config.toml
experts_per_token = 6
d_expert = 32
norm_eps = 1e-05
tie_embeddings = false
init_std_o = 0.00833
lr_mult_qkv = 0.5
Below are experts of layer 11 (counted from 0) of a mixture-of-experts language model. Rows are named down (a neuron's output weights, with its number) and show model dimensions 0-255. Each number is 128 + 32 x the weight over its row's rms, rounded and kept within 0 to 255. Numbers have three digits each.
Before each expert's rows: "comes before" lists some tokens at least twice as common just after its tokens as in all text. This comes from a sample of Wikipedia text that the model never trained on. Tokens count by the router's weight.

# expert 57
comes before: "|", "\n", " |", "-", "|---|---|---|---|", "|---|---|---|---|---|---|"
down0:096074151099090162052136120214162185124167078070114124157141197139160128127117133140150153141078137168132133116131158111153155084103110158128171124133099108097172153189087069040154134136089125104157086168128157074152107113119172133136207095119140116123201154128118132108135138075116153124138113189112136174100104161150166087140113110135141185138129163109160134179150127122150158179205194099143161108148137143115110106142117176076136102102120140080121117118041118122144064095134084127155131091168154092136171099153144098136127066100138104094188125120135199113135121123119108120138106098124092109133122162150160098136101162129198142187171137109145105152097190092094159118155121129087108110157140082192153135129171111107075135162135157068154082137130054164130140113139101

# expert 34
comes before: " |", ",", ";", ".", "\"", "+"
down0:122134078136105118146159137090099130075099102164151136157150118096127186103143099086153131160116094139143192125153087072130104163131135108110112140117119173133127068103131162140156089132150167134120149208139178131158120080098150127090132115114096089108102142090146064155144123150182100111151125062124111222156128088103107103106143172099123098132146128111120135090180128086162053101127069137114106169162168067101088089124171121131171085152113124142118147114155134070113196157108125135117096104176098108126108194126130136144181204143130152090121124188113137107110123143149134089136140139100099096131134107071107062127111149127136028082070149099142201171115130139118118068094140145085124196127143138132122128125155122101131202147109176181045082180050139135127118143090143

# expert 29
comes before: " of", ".", " to", " in", " for", " and"
down0:136141129117131144112116164103095177121136167105159166073154103162109133082113156144114152178098110112069122108144087121085171108121111077174142082154114163162135148094104157133124174141102022122153151165089108129077062150078164117141117125101127127131173150116104179115110113152098132113132145166087167069041180164188092117113112162129110118070125116132212092106136079114138150074146160132104153084127098158140198094107156113201089159109125141165114148118139155185111122151207123110144068128166146143092071098108085062125188077136085116087106108139128134119107082135138168131174154121143159127125124092113069141099124159156101118113083131136130144120096104108177127101176116175121131132156066076120113102147122130081099099081149112176127172122120178035123131142176153

# expert 51
comes before: "\n", "==", "The", "In", "===", "On"
down0:107116131153137117115086139134117141116167133124112128128156160084101151138150157145089100166088155112126130108073109139098192105123133111111134122158114089133137085191158136096155118102139147070143144163088148144031118128087140109181119089142156138104133164102156038106140143148113146132120089077139087120129095138113114100112107164075113070138163163087146110108144106233123072086140106115145130141131125074131157098155153067083156192141141139117143129205167128120187155147122118161104111077153127209144149148140168106103140109147183097176095135156128128124141127080185095127062134125113139131066123088197118096113141138116128113108047136162154050173116092146122094138087172153165124156131198028140134130095106093148152211155128134158119129109085169046140116126134124

# expert 35
comes before: " |", ",", "–", ")", ".", "%"
down0:115134132134158133162106076106140078150187057155148163119164093150113210117142152103104070127094162045122154117137117194152088108064081119147174141139147152193110117164089128159124149098185153131105149182061140198152129175146110113188109143176133126132169149137122126127117102191107169096116094192067136116167139128095154092138096172143156065107169069094130155100167161112099089079081176114151143118164141102103170079105114132124152122127132123127085165099066141080143172142154140168161182084175103134141118172084119113128117115140111134168168135181103116120106113077154124116167125133115078126082061065135128094121084180122112126095139113100116157132110072135132170132114121115128117181131129119176144166122098061130160118194175165166110161087149137152119151129092156